{
  "hidden_size": 128,
  "n_experts": 32,
  "n_empty_slots": 4,
  "learning_rate": 0.00476,
  "train_tokens": 847100000
}
Below are experts of layer 4 (counted from 0) of a mixture-of-experts language model. Rows are named router (the router's row for the expert) and show model dimensions 0-127. Each number is 500 + 40 x the weight over its row's rms, rounded and kept within 0 to 999. Numbers have three digits each.
After each expert's rows: a language model's description of what the expert responds to; "comes after" lists some tokens at least twice as common just before its tokens as in all text. This comes from a sample of Wikipedia text that the model never trained on. Tokens count by the router's weight.

# expert 16
router:364543665506473501431514446405418566441528486498453536512480448550483499521505496479436526564520497496475496448532497532484478401456453542474555488514503498472501488492567486490530493540477491470508488473556472472511572557488507445530507443509518556463577581472524482554495473462483530506492513513527531532508506501506488448476500437439479510473513470507481509488501547499519469511517
Word-initial capital pieces. First piece of a capitalized name or term after the, a comma or a pipe, e.g. Lu-fttransport, Ge-ography, Lev-inson, plus blank table cells and non-Latin bytes.
comes after: " |", " the", " The", " of", "-", "The"

# expert 21
router:476535430496492508520419555550493528550475493524520490518474508466483527506585436505515491561437544589468523525434461584480458537471532468481531527528494562544438550542493497567514493496555499527453536454529457426473474536553523428531433510476547523460464563502507487562441539539586514501590574536489546457505518439509477485499437495505518531446487482508476471537533472561471520494485
Consonant onsets inside words. Consonant or cluster pieces beginning a syllable after a prefix or capital, such as Or-th-odox, Col-qu-houn, re-e-lected, second-f-astest.
comes after: "-", " S", " C", " \"", " c", " E"

# expert 27
router:472464536492492467501466454497489440480507516566467545484571467511439488519549553494468558478428455518538498459488485422501533529526516505519575483518499485560463484463467462472534512553551476549463451504413425531511548478501505543526444478480595505478520451472445455512507455495479487528583585451516507461491474514453458552534524507540470475521435480482566572483530475467404555490413
Ordinals and quantifiers. Ordinals, numbers and quantity words after the or his, such as first woman, third film, two, all, most, only.
comes after: " the", " a", " The", " his", "'s", " and"

# expert 8
router:526499554518473495507545475528440470557488532434560439571515498470503504543510486552480442416503506557454534486491557522499542496503518473485496510462481522516501446533523490557460467445520491568556471460435483525419494500539489452492513518466489414456528550420433510456460512488483507503437524379546445529499580549503470532497448473504525487568530513470548515538492433443466502571445
Determiners and possessives. Articles and possessive determiners opening a noun phrase, mostly the, a, The at sentence start, plus his, their, its, this.
comes after: " of", " in", " to", ".", " for", " on"

# expert 14
router:513490541502521518505506501490518484481558530482541512512484576458428489512496487522518467538431476547505550477466519377509443456473516495528477462448512516464502489494503529451527491552494585538529494570504543532487466506507523438589462433547579420441546510451500466574587410439465461547498498465471503468477482484531475468516520583502514522536515476557547516574488504478546466418520
Pronouns and function words. Subject pronouns and clause-linking words before verbs, such as he, it, who, also, there, especially after which, where or year phrases.
comes after: ".", ",", " that", " where", " is", " was"

# expert 11
router:524563517527524516449496535533515476569546457454560498455482419564471435517506472566543509459494588450528506532478485467486446437503588471578447560517478517454523545437500464504527534442503448449438499457481465475488500539435534488460485510529544514441550490512574479448473534570439555461527455475534479461529567477510541536483473530537480419502536505540469462498499490490562472468474
Brackets and separators. Opening parentheses, dashes, pipes, slashes and quotes in infoboxes, lists and coordinates, e.g. the ( before m. 1951 in Spouse lines.
comes after: "\n", " /", "\"", "″", " 1", "°"

# expert 29
router:519522526472560518531481482549468507495492451445461467523418491469538420502525531490488514602454539508533510495527459520526549551551523509477422465442470487474495541477446498546481455434539585563527522471433532505507441514442490523488435581475584439523497448469551470438548498535511480472514495549488521522453479524457541488572527490459439462543512503535473453496548553484495488432423
Coordinators and list joiners. Conjunctions and separators linking list items or clauses, mainly and, commas, or, but, including, however, and list-leading dashes or pipes.
comes after: "\n", ",", "s", " such", " well", " known"

# expert 15
router:453548463425465483507480511498484530503525524509501498527484493527495517495558516576475393538502500463538434506506481529497461551485564535475544457553547456481484604438562485522524482410412550464434505503511589514536530547530487487495577509393528409454514456492429524483516503491496533519458588562555569485470500504484534470482550536484517529472512530494529510483537540499487512523509
Short word-initial pieces. Single letters or short fragments starting a word, like b, t, d, w, or mid-word ar, as in bear, lay-out, rear-naked.
comes after: " a", "-", " and", " w", " l", " to"